python train.py --head_dim=64 --parallel_block=false --init_std_down=0.00345 --lr_head=0.0102 --doc_mask=true
Below are experts of layer 5 (counted from 0) of a mixture-of-experts language model. Rows are named router (the router's row for the expert), gate (a neuron's input weights, with its number), up (a neuron's input weights, with its number), down (a neuron's output weights, with its number) and show model dimensions 256-383. Each number is 128 + 32 x the weight over its row's rms, rounded and kept within 0 to 255.
After each expert's rows: "comes before" lists some tokens at least twice as common just after its tokens as in all text. This comes from a sample of Wikipedia text that the model never trained on. Tokens count by the router's weight.

# expert 22
router [167  41 114 135 103  83 169  89 152 130  90 135  80  94 172 154 155  97 132 204 158 151 144 133 122 168 100 147 125 104 154 158 130 133 125  77 118 128 117 126 121 130 150 154 181 162 130 142 126 149 151 100 156 147  94 175 148 171 119 112 167 131 159 115 135 175 108 165 106 151 152  94 186  83  84 136  65 126 103 156 150  71 113 145 106 100 154 154 149 109 114  74  82 191 116 147 105 155 154 142  96 132  65  99 121 142 140 113 160 130 115 129 145 162 127 169 144 135  76 142  96  73 157  97 135  69 171 104]
gate0 [192 170 136  96 105 145 125 137 143 161 133 127 112 101 150 159 120 136 117 103 113 142 159  76  80 127 130 106 136 185  49  89 106 164 130 157 110 109 121 103 159 121 130 125 167 165 132 140 144 148 171 182  96 116 145 133 111  99 146 154 175 105 144 139 186 155 145 169 153 117 113 148 113  72 177 202 137 168 103 159 127 172 111 158 125 129 143 135 138 143 163 141 172  95 118 151 180 118 151 110 135 192 126  94 130 167  85 176 126 147 166 124  88 108 108 175 111  90 153  99  99 129 166 127  82 131 135  77]
up0 [ 91 113 113 139 178  95 130 200 142 101 109 149 114  99 156  98 196  93 130  99 157 196 139  88 168 151 114 143 157 125 125 145 114 169 125 133 145 126 130 142  88 182 106 140 103 122 118 166 122  63 147 140 118  93 133 136 123 148 123 119 108 111 145 120 128 113 149 103 156 138 141 108 133  83 107  72 107 112  76 129 112 118 110 109 102 204  80 213 140 109 103 124 118  88 112  75  64  95 140 116 141 176 172 165 149 125 150 121  92 151 111 106 147 114 151 205 140 147  70 101 134 131 132 173 102 116 159 157]
down0 [ 80 119 132 133 107  89 136  93 113 134 130 110  62 134 209  84 160  89 177 117 110 118 170 122 118 133 146 146  86 160  99 111  92 135  63 144 114 121 102 139 140  77 146 125 138  98 105  91 137 156 142 140 138 115 194  75 124 129 115  90  92 122 100 137 124 105  84 207 111 133 122 170 132  62  95  74 128 180 117 191 102  97 161 128  92 116 166 118 166 159 116 117 138 107 105 105 128 166 143 132 125 128  81 172 131  83 125 147  95 134 124  92 146 134 146 161 182 121 110  87 126 138  81 136 153 112 117 170]
comes before: ",", " (", "\n", "\"", "'s", "i"

# expert 19
router [154 111  96 197 153 144 126 106 121 144 157  90 160 139 130 179 117 112 167 173 183 136 126 151 113 178  97 112 114 103 102 143 105  96 105 163 169 152 156 126  92  99 128 176 176 122  90 163 131  81  89 120 105 140 123  78 137 149  73 127  74 150 125 169 173 146 181 119 163 171 148 130 168 109 107 126 145  77 110 176  80  80  83 181  68  80 143 155 193 105 170  70 122 126 126 103 124 132  65 101 109 152 112 124  72 164  61 178 132 120 138 131 154 109 109 109 107 169 140 211 148 152  92  83 168 121 112 123]
gate0 [174 137 136 110 108 112 161 164 122 129  76 101  74 154 118 133 165 108  94 158 116 102  75 129 115 118 105 154 122 123 186 130  76  62 112 137 142 134 109 123 182 102 216 127 230 103 144 169 108 123 114 140 126 150 106 115 150  92 108 117 122 126 108  88 101  89 153 111 135 110  90 156 118 117 150 119 138 104  33 187 106  88 113  76 168 106 169  92 174 196 141 169 112 171 106 111 111  64 159 174 136 161  79 120 221 145 128 141  64 141 117 114 156 152 114 128 160 184 180 162 173 100 124 111 140 110 102 143]
up0 [148  82  84  61 116 142 121  97 138 109 134 101 136 106 102 166 100 101 101 151  98  81 150 179  63 133 159 153  89 136 100  79 121  78 138 162 152 109 178 168 130 180 172 160 158 131 154 142 123 111 142  81 153 150 103 181 160 139  78 168 106 149 129 137 178 143 162  83 148 142 128 139 187 130  88 160 100  62 155 154 139 138  79 148 102 123  78 115 208 159  86 159 161 138 101 115  65 174 114  98 136 117 126 169 186 137 140  74 112 171  99 128 132 127 122 175 162 133 126 138 118 156 111 210 166 125 121 107]
down0 [168 134 105 126  71 159 118 165 116  96 131 147 151  56 149 132  84 135  91 127  96  42  96 165 118 107  95 120 124 121 165 130 135 158 138 182 133 160 112 166 145 127 160 138 110 131  98 151 137 172  97 116 174  82 103 147 161  81 153  80 107 163 108 175 118 185 133 122 117 138  54 210  57 149 171 146 145 161 171 166 122 113 139 129 129  96 159 157  94  78 131 120 121 111 135 118 156 118 175 122 139 208  70 128  94 121 112 163  51 128 114 174 118 124  92  73  81 140  62 141 130 120 140 135 173 120 121 120]
comes before: " |", "–", ",", ".", ")", ")\n"

# expert 14
router [146  98 103 112 196 145 102 163 114 118 126  92  96  86 139 127 164 154 116 161 143  95 138  91 122  90 161 163 161 141 183  85 156 148 153 144  84 169 158 139 138 141 127 170 164 172 151  85 107 119 141 139 134 100  96 144 170 101 110 201  47 118 129 109 118 124 180 120  50 148 124 116 148 108 110  99 137  58 142  99  87 150 138 120  58 138 183  98 109 188 140 102 126 119 148 143 124 100 167 137 156 170  95  73 125 165 105 136 140 113 136 162 162 165  88 175  60 115  78 144  95 125 175 122 103 110 122  89]
gate0 [148 104 138  82 181 136 118 145 179 154 158 134 103 128 129 130 162 159 143 107 150 115 129  80 147 146 150 140 116 164 118  71 127  30  89  97  82 152 113 135  79 170 177 139  76 106 124 168 132 135 110  50 109 115 180 161 148 141 101 171  84  95 175 153 176 156 163 165 123  97 151  80  91 179  85  80  94 142 137 140  73 135  66  75 123  64 118 106  50  59 123 120  84 152  60 113 172 169 177 157  93 176 115 157 105 150 135 108 116 171 142 123 121 142 124 129 144 172 111  75 111 151 141 121 149 125 165 114]
up0 [133  71 190 133 130 196 151  95 109 137 156 138 110 167 142 145 107 127 187  96 140 144 101 195 130 145 142 120 110 158  95 186 133 111 118 116 135 140 141 169 117 130 144  94 148  79 169 161 173 126 113 145 101 163 158 132 175 116 119 111 155  63 148 121  50 100 140 111 112  68 114 157 116 155 138  98 154 111 132 207 166  47 108 106 123 165 167  87 118 131 153 104 184 181  86 180 137 150  97 132 178 173 123 156 175 138 108 129 130 181 157 126 171 134 197 142 101 189 133 130 137 121 130 114 135 106  88 149]
down0 [139 149 205 146 140  90 154  57 139  91 101 102  98  90 104 107 182 158 138  99 145 168 116 125 104  95 177 147 129 142  98 100 128 231 147 135 133 117 116 156 159  90 169 136 174 115 152  67 116 128 121 125 130 146 110 130 159  66 128 112 139 109 195 132 147 166 103 106 118 140 147 127  83 135 217 104  98 118 116 127 140  76 101 107 108 112 151 122  77 103 123 142 161 143 113 126 172 134  72 152 112 159 184 122 173 177 139 138 120  91  74  93 140 143  74 163  78 116 129  90 144 189  62 125 170 121 198 184]
comes before: "==", "===", "The", "In", "-", "On"

# expert 6
router [136 151  78 113 123 110 155 144  83  95 124 130 107 128 161  55 138 122 127 147 119 149  98 142 150 109  87 158 143 120 107 153 100  26 130 118 147 153 152  49  87 144  85 166 171 145 147 111 123 135 115  78 114 144 123 102 153 126  93 124 149  92 168 114 151 139 106 142  67 141  94 157 134  99 109 166 141 155 118 170 127 168 104 157 135 143 162 160 133 110  91  85 174 113 107 142 115 164  73 101 102 144 138 128 212 220 117 127 149 124  94 114 128 148 128 101 118 141 138 147 151 148  98  66 159 140 110  53]
gate0 [123 181  89 117 120 171  74 121 108 169 145  83 127 173 156 124 123 161 173 180 137 160 191 171 140  82 126 107 111 167 171 136 125 111 170  33 118 136 135 117 194  69 161 107  62 133 148 128 130 142  95 123 157  99 169 173 129 107 101 153 205 164 125 118  88 146 164 145  98 156 158 109 149 111  94 160 152 123 128 132 198 140 167 183  62 163  91 110 128 142 141 123 143 131 112 127 139 171 133  96 131 113 120  94  96 130 165 131 139  84 161 120 195 129 115 113 152 108 104  85 114 100 138  53  83 121 113 103]
up0 [125 114 124 105 101 133 145 130 121  75 160 131 111  96 122 106  80 101 146 162 106 140 109 108 143 131 142 220 168 165  71 127 144 113 115 171  72 114 133 190 113 104 135 117  80 171 113 132 166 122 124  97 126 103 115  88 113  94 136 180 114 130 152 124 127  97  87 139  87  72 119  55 135 192 132 145 148 115 121 215 108 154 137 131 118 107 178 144 115 102 183 178 138 142  73 132 157 107 157 123 125 180 141 130 136 130 120 116 108 136 102 152 180 112  99 118 119 166 135 127 127 136 156 127  71 106 132 115]
down0 [104  98 135  62 102 140 104 137 159 127 133 162  86  80 169  90 113  79  91 136 114 164  75 118 116 194  96 163 112 197 110 141 101 144 128 159 144 137  84 134 130 116  72 126 137  95  96 176 144 138  97 101 119 110  90 195 165 126 159 151  85 133 126 115 179 144 136 100 156  45 122 140 124 100 126  92 138 124  88 173  91 133 141 173 150 157 110 135 104 123 157 106 121 158 124 121  77 136  94 202 144 113 136 101 110 156 121 130  86 129 139 147  97 128 148 191 182 120 114  98 117 149 139 138 147 160 113 119]
comes before: " the", " and", " which", " a", " he", " but"

# expert 20
router [214 125  87 145 124 174 137 128 152 139  73 196 124 104 143 163 137 114 137 166 111 104 120 192 127  95 108 175 169 136 130  55 137 112  66 144  93 153 131 182 112 179 121  96 155 163 149 143 143 112 101 160  45 110 146  53 102 128  30 144 140 107 119 157 156  93 115 133  78 186 143 109 173  78  94 127 113  97 132 105 126 103 158 118 145 102 184 162 140  74 111  97 132 141 111 142 125 173 120 118 164 130 112 154 115 170  90 174 154 159  81 138 123 126 158 107 127  98  93 151 112 127 154 147 155 131  91 110]
gate0 [114 139 153 105 116 132 148 127 125 157 133 100 150 168 148 151  55 123 110 120 164  86 122 109 132 131 120 113  95 113  89 162 162 136  70 183 164  90 140 157 141 141  85 140  98  80 137 122  69 179 108 108 120 129 101 157 114 111  68 155 152  74 114  58 124 172 134 161 109 130 119 133 182 108 171 112 101 105 204 146 109 139 133 143 121 109 157 159 109 132 142 172 128 154 144 116 175  88 119 178 107 143 143 198 126 133  89 107 131 127 159  60 156 126 184 150 160 136 153 115 113 113 119 162  69 117 148 116]
up0 [116 128 141  82 121  53 120 155 176  45 165 116 131 131 173 115  87 104 145 145 115 117 111 120  98 154 106  86 121 102 132 111  88 133  99 104 144 132 142 134  97  89 158 115 121 127 142 125 107 122 143 136 139 113 141 148 179 153 149 139  99 132  97 144 145 125 118 118 127 138 114 147 120 144 114 112 119 165  77 139 114 160 152 130  54 131 128 136 148 101 131  84 136  66 193 124  91  71 102 159 132 151 170 161 112 148 109 140  81 114 135 105 168 142  87 155 132 102 100 126  74 133 116 124  54 141 175  49]
down0 [203 151 132 155 119  89 127 122 154 179 174  84 111  67 125 150 156 110 110 102 107 110  84 164 162 102 111  91  99 108 140 159 158 121 139 106 133 114 125 126 160  84 140 123 105 127  52 122 203 149 177 165 114 144 155  62 122 118 119  71 114 172 161  96 100 151 117 175 142 116 115 125 120 202 113 114 158 103 122 161 111 151 170 102 142 110 154 120 127 124 153 118  95 135  62 167 124 150 120  60 123 139 123 154 139 106  82 140 147 136 137 143  87 105 192 160 177 172 172 177 169 143 152  59 138 165 144 152]
comes before: " of", ",", " and", "==\n", " in", " to"

# expert 2
router [129 134  81 174  78 125 129 120 133 143 152 124 148 150 114 135 167 101  92 155 158 135 106 105 171 141 113 161 158 130  67 134 139 112 102 100 161 155 129 160 101 100 107  75 139 166 144 103 154  56 140 133  81 147 152 101 118 110 111 110 121 129  95 100 173 170 135 100  77 137 141 141  84 108 152 110 141 158 166  91 168 141 102 105 113 154 159 154 136 119  94 116  85  92 121 158 131 153 129 117 134 134  99 115 179 146 109 149 156 176  94 161 131 158 153 110 106 106 114 140 104  80 153 154 155  83  88 115]
gate0 [141 120 140 172  89  87  95 114 104 139 121 139 117 153  98  96 180 158 143 105 139 107  92 115 117 161 195 111 115 102  80 122 138 128 107 125 121 166 153 100 131 112 146 124 166  85 136 101 130 143 159  81  71 140 107 145  89 172 105 105 166  68 135 113  70  46 126 160  96 139 136 148 116 127 143 153 109 126 102  84 157 139 120 165  88 142  77  71 112 180  76 147 147 169 126 111 110 182 163 105  88 108  89  80 133 103 150 192 106 124 117 150 158 145 197  97 202 104 152 105 118 112 110 144 130  71 112 108]
up0 [131 115  95 166 137 135  69  67 186 131 132 167 159 104 147 164 152 107 170 113 125 123 139 111 118 148 164 158 177 135 125 138 122 163 102 148  86 120 120  77 171 168 156  96  94  80 145 118 130  98 132 131 165 126 161 146  78 130 188 172 162  95 116 129 109 132 223  77  85 113 112 181 151 102 125 120 112 125  95 167  95 138 144 155 154 138 127 104 120  97  96 113  78 104 148 110 174 130 118 105 132 110 119 119 143 103 108  86 148 110 151 111 166 108 217 120  86 127 173 178 163 176 168 114 158 141 129 134]
down0 [145 156 127  76  79  94 111 138 150 117  81 100 133  65  41 150 109 107 123 108 140  84 124 193 132  87 152 111 158 155 115 133 138 191 126  93 121 127 116 139 172  77 156 147 143  92 145 167 111 159  46 100  87 118 117 117 204 168 114 130 138 142 104 138 177 121 155 130 145 106 131 127 173 106 141 140 188 136 112 134 176 181 145 170 106 152 128  96 167 114 110  65 153 186 135 116 125 117 182 189  47 106 137  96 123  83 167 124  88  83 190 116  92 154 136 158 164  53 150  92 118 124 158 151 120  70 195 109]
comes before: " of", ",", ".", " in", " and", ".\n\n"